Experts of a small language model: width 512, a variant of Adam for the experts.
Below are experts of layer 2 (counted from 0) of a mixture-of-experts language model. Rows are named router (the router's row for the expert), up (a neuron's input weights, with its number) and show model dimensions 192-255. Each number is 500 + 50 x the weight over its row's rms, rounded and kept within 0 to 999. Numbers have three digits each.
Before each expert's rows: a language model's description of what the expert responds to. This comes from a sample of Wikipedia text that the model never trained on.

# expert 25
Month names in dates. Month names before a day or year, such as January, July, December, plus some commas and "of" in biographies.
router:462573549331472558434461447461490591522528416496512551387507550538485401540526509391516474552519418491431494441555457570554494451537409439429538486553561465473572387503512486522441517510529597
up0:539514500489530490582404484503479467566467530498510501491457554435437437558501482597465472468545513439509576444505490480530480533493436561530408551482290471513446490572578498601593479463439399
up1:557418513603591586389466430509441472405455474472529466466491566495596475571460493525603454515465454524457502538396494540446580509471505454470521472476506465509484457485520547515443468535543614
up2:527496432437520570447445519500537544456518444485516469513477523452522432500510567455491476544425440508520495567624516447550525473521516518429574431442557552536424409492596532565464435629529506
up3:500483482503511591524521476560520531443481455487542526567470461536398425450634548562511459510560535444451499442594560530467389491442485575523461472518587420505408475534527528578463329539531534
up4:637438480486527481454500576558488509543457470396508403536523505477476444504488513571509559574402460632439471454420481614474553571442486464505544521537527592524454454569507478500495469456558543
up5:469529493463591491508445566450544505624468415571543464497414531402490491437575484548536522506533524485462545493465397497521433466507388527477500430436463543564510549573459536460457544536493451
up6:524550454474502481554565523522547597467430442574514456510543529467423489550530436460538485443525575495486493612565550554526566500580525487437486429527576563535468419561472532507519439530458504
up7:460531546447558487564446585500456522557512470458525484574462486435572417530558467452549558482523432562486532513469494427436501475476481571539515482507509517557439532560486492577508491557504525
up8:479523522518531588505417438457463589510532469447527558487430505420418452461555552448497517585498468514503478499517470484529385564464515468500580501514533439434499367495480536498510452549547617
up9:498443550522454553526545497414461569470464508515498530467598551463409525536524466533569539572433474430534481439562562438495399441535518555526538535459469400432434513474460555444519548531540531
up10:565518481586542525532557457606478627395443488459484546505394356547545356535587485529504435610531470578473538515523527539534462515536507617449503499422533520505541551512514472496515391507513603
up11:512502442419498571519374457536582587486453475530536430492534503555613523526495386487504462489459528475529407420459474558533479507572460536478479458475526467471521388491536521554457532439503548
up12:477510605454491507514393446573530506603491516458483487443347448442510394465536483509509564529489365412472525488493458560541556566477581465496460516521341477473560470543504494532525414532376434
up13:508496463500492546513389487479505462510554451390492602348467461556497378480554501535558490558541561538544562482448555569445552443530534579560563534478410505591428416523508412591529492549500452
up14:525491476508582485547454506470461514501538468472543468437505509501452494498608469436478439474486415493466584463420540539507502463530459559484499451451476456533445506590525568583645549579501524
up15:489507527580512559470529603520570413505514467469621424600479535441478460467466573485578532529407524524416438478505430505580427485491414490506463493414462498559511470526522531467488457508523489
up16:457520549449500502468525544599543477531555464446562505494489533494522309530499549534546435497485443510488556490472466486529492489486483540509435556521573676489525533551426573500505486582472469
up17:468521467543504574539560486507489542544450501443527591451510546418508513520613457551575491414569580449472513492527476544548564487501513528408467450451471511441475467527520552484604569513519533
up18:508490477496521486467517571538556417534552477485458435469498521492525528463508506563487485501562465596550495513414477490520583473496391511429557509533444530573473484537429511500588550576503515
up19:501437437529527553503525570555572560481588515414451489518498477471446507419520585532448398563473502590500437522516551578480525505446453454489502486614467549473462449568422472502526536552477496
up20:477509454430493486488473518512491488470531494458471540499491528497535514394529477469468432510509442572457502489488483560495449466469461476406476479547599550512486540552436610570554401499498458
up21:507493454450517523511558491525550430588443458482552523400537410476509485436443576462534429513523447437498511444548580526495419565477579503489532567546504513532486485491553508572574646451469430
up22:452557538422515510473472602445479473511487425346543527606456537465522494522637535468498517524475450459516412453541460533566323467596514464528508466547606518491404483492490606491440460530502520
up23:525443486521517494586525465590450460500488406340473552603479502506471464586597477517543510466442429415495547496477468534450478465452528522498519503553564470457474564521525567569698568496454560
up24:487485549492483493403485514541580449451469482490522467595398444510552515511486462511541620520583507612470479529487494508539516450488433488440381469518443472489475485524491519537356535471497506
up25:457477514507584528488557559597533436593550574498531424479452490470426412449598483414461513495504576489466512424530480512508429548477499529426399524453531575444514470578484599562479507536449534
up26:437555418418536494520502470415558461554513556552503531444427547491372429502488472427567501557486506400483569533419555533439646416570469574431437452567464494523413480597430487467454431478446533
up27:512532471441518495438552502482436445602535525497539415486478543427538414553513527591490417536511482581541440503456440636487465519565485438490509443548490425449446480562441559491459521520440520
up28:437563564398516508566499601542545437494488479471509499470465484453509402556608473545495576496516474411446526524520490457452497447568453497408445572522543558478413458556460479532379538419488489
up29:473468505485531549484531479446444558437511480477495380464444519430475629447443515492518505540485456552422555470469355541569450511508592503448531529479438437575500502550509543499487486552452551
up30:478465486499532549525578494465530536434409526465470529444449564484521447522576506523541469440465546594452509572530519594453459514438586486452551439447545491519498511506521513415399484489482572
up31:445535522461548490526397555539486578490462548383497499529473568491491444490539384551484554566549519518500513481584474471583554517445498444430548418394583527416520437515559438470437530449528486
up32:515554473384560502457584484516590500525607453425484507512496493443510491519483544540499597527461477488545487499404509609514476484471566505403532461583510545600450511555449477494459520467500512
up33:437600481582461460529476508441539476553461457495531519498454528451551426520501464523552526543524416553400582555565438567496469543554428501463519358516536538517498556581496599414459454511431633
up34:524611543485534501539488473488500531559470514539525527540441569444482427474449474545477591643559427638518563552459429583422479502416489452407544451478507556581511518583492483537469450499490494
up35:522584459521544500498391426458551462421497457470566524427428588439508464437589468533534448550487493412520517475473526587474469531543567480453557489553390533563513442523508466452407509549419617
up36:473446513472492540478478572461514475526543418498487478529471454492394431486461512425531482510488458478483528472410495454496369543468452533493447443444591477440452471527509540506484404503547503
up37:503580478646539461438532449499488362480552481395562544432488527463519480471613484498500527576493521475429534501500411504511563518519485504372448438444528508537549517542563462567477417541505593
up38:542446469450466509586450553564523558509445527572438532537537468493451566489460483447459548529519500578525464528563497437472518488534406462462437517554511507544558352523503451498467476516520511
up39:430536504530497555489447466474462476557544464472462472590473573511402523440492502491526586553569405452398541404510370479448462514541504553514474492482533500493503539545536602518509364527579551
up40:456510475527570479506471478553401546521474464475517466504482444418434498483463459450586437528485487481446565513499420521487543479396535456508547463516601478489503489557521513468561385522430611
up41:573496526478545489507454496478529659521470474402497537496483500519498538491473465580446494584576501475433497547491388639536486555544435495484492454456494603589478459515505512386371518494461492
up42:371560506522518545482563433510475525454519508447519490514436541482460512518380492481443553485511501532532456469478440563439517556459528563492597550538586617567506535436451572479518414543517510
up43:564467500532576457543548512535496434584613533531464450384466450389549506442484523454531417480423441469437594576500515493487457556520496538467492527446518507491474396547427456486587560539586419
up44:442466566437591405466481504573540565485526458569499546493491481441508431484565478487537527595520450515490520463562442539459536420450504485499460467469623459499533501527524520501468509509403501
up45:455529550421493451432452520474596569425477468481659337524530472405498408449521552542530513470448542508498568382565452463495498473466470453462493609462503503495500410628575547524461576474505595
up46:581511597413572483587533553477542483494512541414532533512491493446562489415503471499472622548517524557543496527499427538543477468500490511511506549503507499492475511550495559460595454568502524
up47:520438572462618426466526581539524502598572498470511497499477495508486436522487503559558486525550506485529507505513455525603556475490452541454446496466549477487570522565558609519548504526527545
up48:502509468406511438546557404520523497480554527531500490465445527409536456494592533514542537493599421575502518426468494497497557527488562561434486463497464477478509486566548490481524430549449579
up49:510468468517443506592555482493583509503488556548476511579476461566399571491493446480491457496544396556513433533540471556426431577534469509543546499539510441463454506577519502485462467523446537
up50:465492515493498475539492486510480597560518532487516531477383518435544477478550533521520488469486539508464539431499464488614479492553480558436484491383501542495495534565459521458444427624499529
up51:536469448538538543478392530495506481547525447480529508499330514402491513449522502506513501530499457493469593557485487504513471476510523453567541520514523497487481533481549514486458568409470625
up52:510522562484526533598439539492453503522473430502475493523469533487589509476564410522490534435518375461429477555536445555547513638495432502439468457520507523465539520587528598488547481495619549
up53:543483552526636425520560501507509439553477502499590496482523625477455460478524481482527440537527411412462552407491521563473460526569503529389490466554503453498488512512446498459480555539488607
up54:474442490434506458609499506599514554429476527469486508464477551487496425472527469485521466445549507502504620479435521559501489518476546497474468483433487519561505495519535534501586521526566513
up55:547444492524521559505463578522376533497484457437465539489536453481386508490478534564505470553510484490563548458550454546519429497574519426407493430438437555519473441444469474498529458575534536
up56:465464528466561539521435495536456563453508499499537479475554497485448529543503527473547504442552549513465491446545444514521453509451479467517493592437477514512540484486582583416457582470449583
up57:493504431395538422411378518541495544478585403492503458523579524421627541461456413485515525461476518521474488493473402532540496465437504491493495548448499412455493414522541509573546506521509495
up58:464536419541514548524455497457509447563550469418547496561448478460440497440584551451545453544505417470331537493447410487465511496538450512466463538517537554444464521561499554503633439521490476
up59:508539465478483464448528428476513411435521524557505450478508558504474457494592520465524448500527424472428569503432429490510449455513457545463486527446448412435459529562575580576536454514465525
up60:442483486468547419446481503427529558414537506543512465587527512523449499517534499487477576483569443538416542543472473499546516452499504477482586506564553452505419472564529533465486570454485506
up61:458490558577493505480489553535586473437571555499511456560494523445449519527524514490503495466535502551476507507389506504444475474494573576413476554526434524425420508511457567507455507530491557
up62:544471423583598494529495463537538536530522482469516520470462428516569551521524503578556537491461505535504560573444482525483506591533628494437452412493557490511521461474493588491499335536573521
up63:505493536499534452505312495553427544537484476444488438569396427429481459466505452524467577497678385466412554422506430539438527450470498485504476590497503542588578471557581635554447517610482518
up64:511502522517487427557435543513523481548531513456556459457467410414533525459549470509553539541550469580426483406486399513509492424410414448505426467516463453470400474565548548575556530455532594
up65:397550473457479621529491543555475564422487529456514468471538542451546471463414481608527521468460562601484491459569407434457537528492557473495555505503478516568521498552527581539496519479485560
up66:597437526489568534479453587526543469544604540471477435444487478457473439527565516491503508539447516519531574458520503509570465476547484501500512476491527509516529483519535509524494512510463528
up67:444438516458531454428475501563604598454503441385494497500424559469508477517484413519486432557516553445473520474495501642487459493499568485464543514512477575478461434549551572492421542483479467
up68:554472513459437459524516442554577481458478451482553479515500542489429421464505467440530534555444420522478487484397519597437457601477542433476449479554542513473505452509441512477450390525383512
up69:547577501520540399530486516615497471505519433511479474524458482458532515492597480521555400463377476568490550481506466530383427403482520475478573454535549523517487474570504473470497524499508616
up70:492481495482549594481514512529472503522498552509462465500498522450485384488581519480509548559464407509471617515535515547549448537488501481450535449499474537459472537588610568530493553550529525
up71:527525480448517525425457494543443510546561471466606451433489491474447470471502440531523443473458421502473482466581497589419460502515443555495441611500406423489551500552467533533449574590479527
up72:463547509535588530557501577464517362506532429412537397562557555420443515427571509403562484571525402488468468446465403528568491480500495557474513499471486441621520459571505531564514398500488564
up73:449532477491536552431480527577498538451543547500511577556422555475607485474529526545561409547490494490444508496411547524498532530542516557472496459547393435560387520501482575543479535546549567
up74:443557426474495523485503530465439415448508451418489440497506485493520474447516446575496505458463538527507512571586496619553573519542599450497491487479510465542549499469540481498477494585481464
up75:535529478538534423469606517526503526479558503312486542464475499473485475439610470506534538546488529478490515538498421531534518556504450478440456538501587488578545564590511502497486475476521560
up76:491522479489502484500485480638561500554519487511512540571454609510496502457483543446486584561482446552391525538454509614442481552480553580457546441517455512510429505550476485529526494492480572
up77:535492465523499521419476526499500580461542430449573480403484487482495367423501504629460366550501474542563458445533515432523443482499518506425467455510489460475520510517477519566476447527491533
up78:521571521499479380537517483473504541465507475481513496454406506514436456460491478478482449471388401544424482485617472564511481546491485493482512537456552572430450565540555459562504518606450423
up79:486518474507545460473474432444500511479461480460506444592467470497458558523468473534508440540584485474352469412463445500496414515524436446528520493456502515451421439583571615500532430510570479
up80:476508513467538456436540457469513399462535518508487498508540574407526462491557520488568480493532450547469568453518456529505503449533526533457590567493511501502493492552432501512561413490458662
up81:484579483529471519521464414472483507602510457485526513435475450499394421454469491493540494503503484557469479569483546535518360404492455485441465394573540545476417512565576529679448468445452441
up82:558555495464520525507560485421456425531512479437510480362465476489552487376602499649543522532487489461527489494511472485540518472420538570476548524463547493441470432610496494511546540535427572
up83:498580464426498504502484466554442566493531456541504390601521482383605476424574394528511465521566551503544484455588469538535516574458470531433478478442496580489527502509485550509469480538508558
up84:566461395468519498508541484441556501452574412423570537646525494510566415547513534467564521553458375562498501472463396519508427496440490566459581456561483493509474475496579535570448405556463457
up85:433549444457513503491448459494487449547451462504495460481511504393551453447474506545523479540485476412461504463494426572529531482515533460463536583493461473456546590539532504529524524530456440
up86:518387520510496584469485477495471536541397429458472501532532515491455468486522499546511529496525496497487494424440468515503392525548523597455508522531478498512405554467339538551482394563578518
up87:557439479516591580459434503588485562492536489416496478514486447462598471441535445508580466587446483462467524495562500570573475532483528525441418463448499473573544458482524444553455493573435448
up88:469531491506558488564464480446515548501554488480515436525487395530494477522522462552531505580462483448495515552519474517520574489508585445494501338505559529515540529494393520539548458513509488
up89:549509593474532452445486520618478546462444488429511464665504512469488470474494528579533570470629406556432564382567440510465468542485560505391506491443544417565569445526548539452493515569502575
up90:496548481453560520470506606445456464542475498514493391480447527364408461439531506493559517535621431435465588430449437446548460488525526414451445560553410572536487540612514504510517434471449484
up91:471571428418483499487576591434470527505527486439505481494450569392475487467548542546531516549446463503471532490451446511556423516499474497512527464445425506506355496545623539379463479527554508
up92:542589487494515548465528514557576527438472553529529433464479480513527505468565480507580533593518471556447491493494440501554471497578469497436436503461443518433447461552523551441481458453460535
up93:493434480446539583518480578506467511467511461446502476463483413497455429484522603496459509544482521517533465485427495501521479513532409448530475461543591623491513428552587606431460580499489522
up94:544516527434552441434523460458486449458569466477567553381508495433463500457632527606508513599543537488473446512536422650476532443488440487463516518505522530540475470561463563477545500524472478
up95:568443432560496506452504573459478417503498484524489504457492436565527561472475596546546623492526529349482515494515513515551514482492460479525428496476442504499521421457511486534497565512445443
up96:546470465425516494584561494559475449446590458440466496464523498444390483534466425585601521537448429561537560532578563553520394529400469507495438446556410524570495553529536430474492472529497494
up97:591461455418481485537482530465548523485481471376538601557512465521512481525447554524478540577527483465448560435509470500563389484499478527526551415517540417525438570533464460487438562536490567
up98:475450498494527492476420543566536431508516446559523508439458566457498463470580507435548507490510413494485517512463522440605461495478567527466476504482479499466542396533521517497501511424423564
up99:497572455493516545541379500492437517543426480493473585515513510491538447568556461536491434490574415582471545530508406477486446452496427472408482481431514514622556499572608580477505464554520543
up100:501561482441617586408412437466477555412560504508519515527502514428521409507502482448509518567553460542460440501425424557465491560435552469416487486562500393561547350569506522504538486499451603
up101:562498503395546526501495641547520399441550537497541561448434453445583453450533530537556446474421536475508498492492490506503482477481464596438484443465480443530494388535478439473494428610467536
up102:466573433413546493499606446540547475496454538461556439512485456493530530542545519586541502490457388564426558439503493460565503481519543573472531567531515517513420490541414554509428491513440519
up103:463519460458480545480501458526454514410475514446546544591455474534502498468485457492508552524514547476533446462545474467486555456594513467444442415548480448535575345505504494598483459575554516
up104:530465488493508464518563509599511451492489490484539554428511505457414547511573426474539471446482471508448572586570541538531401431476595563471555464528436462390555478475559471600362458519429479
up105:440533505356538531486465487476545536442495447564477469529374504384585545529518511441484439535505518465541493461477372435521561525558541453477527493557467460449485515506502420527478380517533606
up106:539529471484530494462524463535580526551483553568522518485529478467571462527536468484528566524463517541478495403499493511473507435568510562553608501510433482503483470455484493495474533535493534
up107:516518541509467465514523465450543454581446454539535528538506649404486459521432506475448545496577544541468491428419497576445544539485387451397383531410512488479404547544541499539519462551529621
up108:552482493516534546468447468553401487529521439476601500554468501478548486531557518562508474521480551468475508462444480592615378492480525478527526555620529494434522429486462598501550491518497506
up109:450586501440568522532560585441538523551466539474526452510583496512481458493516422477463539628578489548438526416552439501424477437516501476458495587397600550482464525531511496547490556560485600
up110:544588448479490491532501479546587595419507489475479536534482472480468475492478483507446495562552439507468471526411469560514431444581443493393525483474462556596488498583498497480520513440492522
up111:508534557541474470476439502573604589523502448481514547431444614416584361509492513491508433498509549590420517460548482476462459453471547476509504545511513452552499447534585435449496445524606505
up112:588534492554575400474536490466575495547512434460517491502442453517500486391511470495576518521484436520501539502526478493519509543577491517467410351440474539456476482537495586498454435460596582
up113:492514516528488454501350484551512649523504479424570563594425529399555522543452413533523505559606529600478569401553442533467568505478514506520441461446547411534429454537539520463494430511510523
up114:445518485376548519548499447545515547458482487502496515526495509408586482545522482552495471469563457469508511448442415540536552522466498549365536502476491438567581415596593583482410427460460501
up115:412597521470517568527535499384526528527558386481498517518421565425508427566644552524620562468472487485468475401503500519536463507467558455420537508481533496535554507475487596503419445542549410
up116:560485497476533574551510571549557538480623473496543525480491471467539429483518496557539539509609511429423541562498424563403531516506496533527421325517585478515443552521345513575658424526565433
up117:416503529502483462619510441490422584457533486419493500465404522493454437559577439466490477530492418549436618503519519607514520472478454520573533490570450521519547485550462519605491495593534540
up118:525448498379516470437514554550594602559446403486566517533488454450496516432524534483507428584475552508452538472525513584477478567529508539421516435488529482435510595486427499557412464603552554
up119:508532497456586546556429491534489570537486400385512487421442446430495443491566540507545575509405477508468494484334447547475487495553461552453510577516583590536559523503539495457401483531389441
up120:536427518472629485418567485479410414508503477494455447494529483496520445453554481469618482577508496516532573449544446638532474572437466510555566564454438535538458447537447507551417460537482484
up121:518422433480497471541553561503487461428440497472498449526521520497363525447606544516535463474411580507505586453560616612549398499590548514569493515459549440491452452588578592568535474423596529
up122:450570517474537501518419460390515545475508571578535431559494484500494592532492495477491506597614457557487475460490463525519518479494487468490501445510452405392512483550528583438540449524542497
up123:439541469476566537458450586564551467507463423447516514520527461384547521508468485524518506550536469470503491548495450532490485577551515519489556487445521443427433493549552482493421437473479532
up124:526471485434522534476467505527486478544531446449519463530411578488512450502536480416525599573478494555403440422473415489538417465481465494454433436508572539488469453519510435541524434473561491
up125:573461465488511472550452571523504557542529507458495587452532596469448410488508513462543570503513492543525518441568440465458528472546551464447502449513521550475506498496474505513444538558520518
up126:390509465481519477415450515426577559474497550561427487500569471452524458480546441446585506410537494522454476486464505519440478523455516535498514560480493589470444562525566601499391574531528582
up127:506510438504497485523438383491422529475464473517543547460468551530485533505458448428540470571478457562418505510411494525428444506526507521380545368490524461542414523532510523478593478512512621
up128:533458554488486464589477434535418462595537420434585542515467489483461444598412480532583501506476555444386521408403579567546377485488492501504458440524504541414481469477420536520587524466558524
up129:551507412502496506432571521507432506469518430403523526514476555472447498516551468509530519607485445464480416555577519591497425534518466441404586431570472493478543610533513484520468498531487559
up130:526503397430489452469391518525542524507538379465516527457493507416582542472496433546514457476558425495506478440559425545550477633426563538491553443494537539477578475479537474510524597478477532
up131:448542417434520529466510522486560581447566556593520431465523509493569520546475491548492517507421462552493539539520451516523530489604499557398465397488523437544439523510552499527486490485569370
up132:508525517454521430474440389507477500489473523606468438523531608469432427518523444559489462526567472463492492438475440515476531430554499564519439516448537462458580520613567558533489551603527461
up133:500473504438467510540452531498529455450403451481508480567516498483420584498522453441502539552370463542532551505510500505538562540466531488543535422373503457581514534512456444476492474583498401
up134:464541511528548540460454519471536455451521456486519509636497625467493436471566457455531534518444468566506473431500427557548433485481460460523562551433522438561520456534455580594562474570515501
up135:527527520430547506516506382487486526532536521515494446596478440468516441597456476454510588482539525476497471498570489535495510507505557480423471389461491474457420512513430456474493573594466449
up136:495496496505504532454407446491458502529489372416516470490437470446457592498546469473543441537532452432456574500500478457571383544481437412480536420450467541555504456513497480439509547516448552
up137:556444485447525385424498395590530517515493457493564534428549541464544546529486452477540559532498554464521532440510493533552380448521517469535406568480405631566511541496501464553458473485445516
up138:513530590545492565422524527481579482438517476410547572505526429429425467472491519487512482505562449488475495553508436440560470470428463471472486452521445487539548393535509457541484478521554546
up139:504491444523522512467591526519558439569461452467503450482501507469551543465556523476555487507511399501419563487443493513520383458475472447504479527503408565433540491579530509467503486521506473
up140:522458501521600474452461561501482433484594487459520542419492498464563467475552456578567513518455494442457499467474391553537511575523493504451485517527532494485534475494481514471543455609427556
up141:413501469405517493481544592553477558482457506426534526412471602523493471469517505531593462448503496563461543460502535567485419506545510491445462453481398448561448459502557476507477507567535419
up142:519470514432506513409554509520520514496552485427489516465513484441442481486532433510522470559597456548475542480553419573609469475329442525476414546600606512588536526576530561599542522528491535
up143:504504469492518589441462419542545478515525540388472529555421373473451413501470511494501508545509503518541439514429412493462526493550479554391444490568487503504487455487451523515449500532466527
up144:523489556478520531465529482519490412445512553461499466403449499410524584484557551500501532524474495543382517492502417474590450510558458463465581596508489563569549464523512527469456478523526624
up145:557500538489508534428527423559482427545540575538547436526468442469483359495535547572455481527572430594475597534483508527472432529395510529451521474546465497521403560545549505556501486539484577
up146:582498580458542592545573486572528489587537431485509435478492434412505477543641481508550594567537401489422493565529460538524463476614558492509574498598518509401536416566578500479459540554485472
up147:426446446412502464498530518445511473610581440462503471479450536500557424582551415463477485495434544555550448526500493560522540536566466509466446430560588600446527441485507466522470428475491593
up148:508521564474536507544500425517451569517564535456486507424449512442450414472494541431521500573494444503492447388465548586459547555476460485529448494500471528515525512550461542446491377645527547
up149:523458491477492572519429498559540482573554405487654525494520444487452505502539498503507594568531534469487527426440468577460418468521506480531504467474502518494499476534447580487525524455605429
up150:506526455508488489483517449498522475450588400481490545442383523360517444429523544488487439482574400555540484414492537542569443430444587473541525524486431529523525500511487494552456486524448498
up151:451556577625527499502535464509531511534499451473550468425442580449473418527496516580544496487479525507426506543504464580506444522507469454519563490496466472520467476526493448443587506504474552
up152:550485495520463519503452494483483532559570450469464425544472535478528448527531432474485552514599444547506528416426452428539583529468455501533474510514573503490502549544508584627437444529568513
up153:575465465552578534456475583495588500568500471450518498426516493497433525354535475489523447502531467594529460562569440488582479390482551446454575407497489574477489494552590473513513471589531587
up154:571563439425514484431517573470529489402539498524543566520537474420475416451572541672501474528470509464543470402558437482588472533466406470568488478513580493527454496511504534450480553510435580
up155:528509535474492574541556483507496459463605483368545495495404547513504486527486523495518623465568405471446542506581470455529461414536504506441542397503544481515462403468416442532480534503523497
up156:530514488472486494496471548461522613462491472529566475445481521463447474420570520553485414524528467520456593492527496485596409585462516511486572476558568577533413507555539512497381400528529579
up157:539489495480515512561487537555497539462580487521529562627475527482439467491433472522592515445381436480482490486466513500570513468526466475508550516585508436538472484507542488481477570479569516
up158:517449429464499432470471457570590545509524452515536413608519440505525393485534542458424425558492515491483503473479453513519469501501544559459550435545505567572511477475465587592437461525477534
up159:533496515428503500524429562544524531530530437472537456491439466398413476483493525453541546562432419402465522481515521513508537517473475476593392477448470505464456548487529457481547487500417470
up160:554453569465601463581480487566427555554540486489503590456495507494549488537454507442531567557397466438455592481535535449436524505558545416528502464490518488485482576483565471528493466512548631
up161:563438495504504448599411523540474600516460492515541481409420484449522353482480512497457470512439428538507500463490505492438553525523524464360526452522523561562521505542452488464476518514496602
up162:495534411488510527534558551583555545462568472404509451505478451323568480534595515487540559517498486492454504489460536521423502532452466510441536450580542539512455556512419507439482477622562488
up163:485451528477616470545420563543529590500513493333500509588462539551470453480420605408546546493299512458468512468517421603557500454522535496516590512462529506552506543484602575536509430417535543
up164:524434627503502530495575479494541493526511434526591502488581477464524530509520580491582429528447553511534483574518519519492509483472499492490477552443549436434463447532418562503613608489552443
up165:481484515461481534541564510545520529586500534502512461439518451505385469481529544591494519593483499521514496499571553462619454540388496458488528426404531486581451515556554479517441591637625498
up166:485542555507549547529425491508516373523511492484518436518555628428468450476558536435524506620620413508443460470500458547540503488504472497438413548444446535556468518612469499653532471553473698
up167:459476446577510489490494548564513550486494538425551575474501511480548455490600502472551458508400498525534412497498426470543503505518541529444466643507480493484498489524547474553544452538488429
up168:650486391440544490451425564610497525487493352417463496543456520487545382460521535568560485586481470478405492450406487657422460491417496533515489548422447523510495411553531468581513524474512462
up169:464496501434621567534486510480553538474545438526536509497506537451491538331435520534526567481467453496535509484574432516551483555541481490524464533577512514473544389547468553517468456528578571
up170:521479473524537458522348552560569542520489550459558481438474484507509422466539504523553531582516479482430543453549502575562478560493474503503418451545493447550413438518528512648527407551524566
up171:550392433583524514567463486507515510510486523476498574390453457499446480468445535534522450474478512514497593483476574513549473425473517483524445577471549537501494548589527505531472610477496504
up172:483496501463606464571429516435542432537585495428472480508547546432510531464492471521507510453479455451484504505509457559560452419489516505446583557469476489562454554588471504483583533587539518
up173:486556426543502490588488569512537408558389502444484399449537493483545493425466523497513519608463526537512560489430461489540498552530485462435519382534528519483495478518482541447496446559497489
up174:503509507466485486535480452506522533383482528469534499428464484448436467460473481527518521489534503468452538470540513606484523494491519482486497518466516519413479580488556501600519508568514553
up175:493540584449481582573429517507568385532562467471481560432553606403482545475527501533501578456527488521530530438558503499453558450521511469501491465500481538528516441503465526551462468469591490
up176:559500486401498474395429471574415539464532486412510526576483536498559521452468509525533487533613437535479457435537493515426384421530450453485497464516491484549456509516563552452451470621535520
up177:496428431478474515524572445523455498508525402470554462578460453496510515560580518465535545531470492611474460471376474479529471509424493396490566550507507508596495618505379513461545537557517546
up178:486511579467574529482555470533557554566511443468550477525568495508473556492419543558452511511527527539499479471395499604533465495499488519497489468549401546474532418518577487634483557454506587
up179:521465523501493508650506459503501372485497503462515549496496472415397467480509543467510519448500344468484607488435519511570483512522450587471508492540498502543569569522445490512566395533554494
up180:447556529494527529509502490462531451472546502420543468666505534493472416489541490461570523597490507501397533467419398507461478460527490555523488459546550443531442558521516516547639535496562471
up181:413486418532560492452451462526501485596486426518547504571530463479491472424492504540499478535505495579465554473413477562529485546473474487443481513455570542501501412511396463498512451531576504
up182:446538458519532470460494514467582588543518540445486486457445454467481458478533537564487581454419570422493573414448438557604509488506532447519448491467564538505492410453527482513456468562428523
up183:537412486500522501587455515517492536514462450489569391467490589406455462567455408461545509539524459496406567484467469574470461473484474509482465402464380506443447572539542599541617493537540510
up184:593455514429551459667514527446495421467482513545526504528513531376501476464508566425475571535603463502444571491402499454499564533425553466415416473402414510512458474550495488574616506637544584
up185:532560502474498501447490450453619444490520523507517458598514548467533491512476499508525588527483461492458489485429510567479542465515490544501526476521519524497463503469441558608533522532506516
up186:513530520562520535510581475489546518531591478430530521626449488458582412454507529492541542521535472466541572549389418518607474510480492587497468440479577433592422423490403606434399449482552456
up187:522513513430491587501502416466676524586526479428562500489500484460503535523574558485509513468485498610423509439445457511576403415424534574510521451545583538538432519490491593537487530462571511
up188:601490584493558468489494486484422513496563400578528469558549536469444462419524464445563478600569477477443518531465471582450518527498453537514604570471468459501500453541595502500449482452466460
up189:514427454531423525496529536494487554435517569484552475487552481507542467512530418647506541546460455512506482503526426524480481429515533510464493435537355476410483546545488539591418608497494546
up190:543477463531470512540492549446489362441484541487514572485479532469410407475514490548524545536555521497523548448490428469505484487596476471437513486502433476475438457482480550551614539623464419
up191:467439511488559530471550469552511457528541475510502552473490475422497433443518463502565477479450565534482549399538518539464364395543567465465445576532514509514499499516477581587538548521434519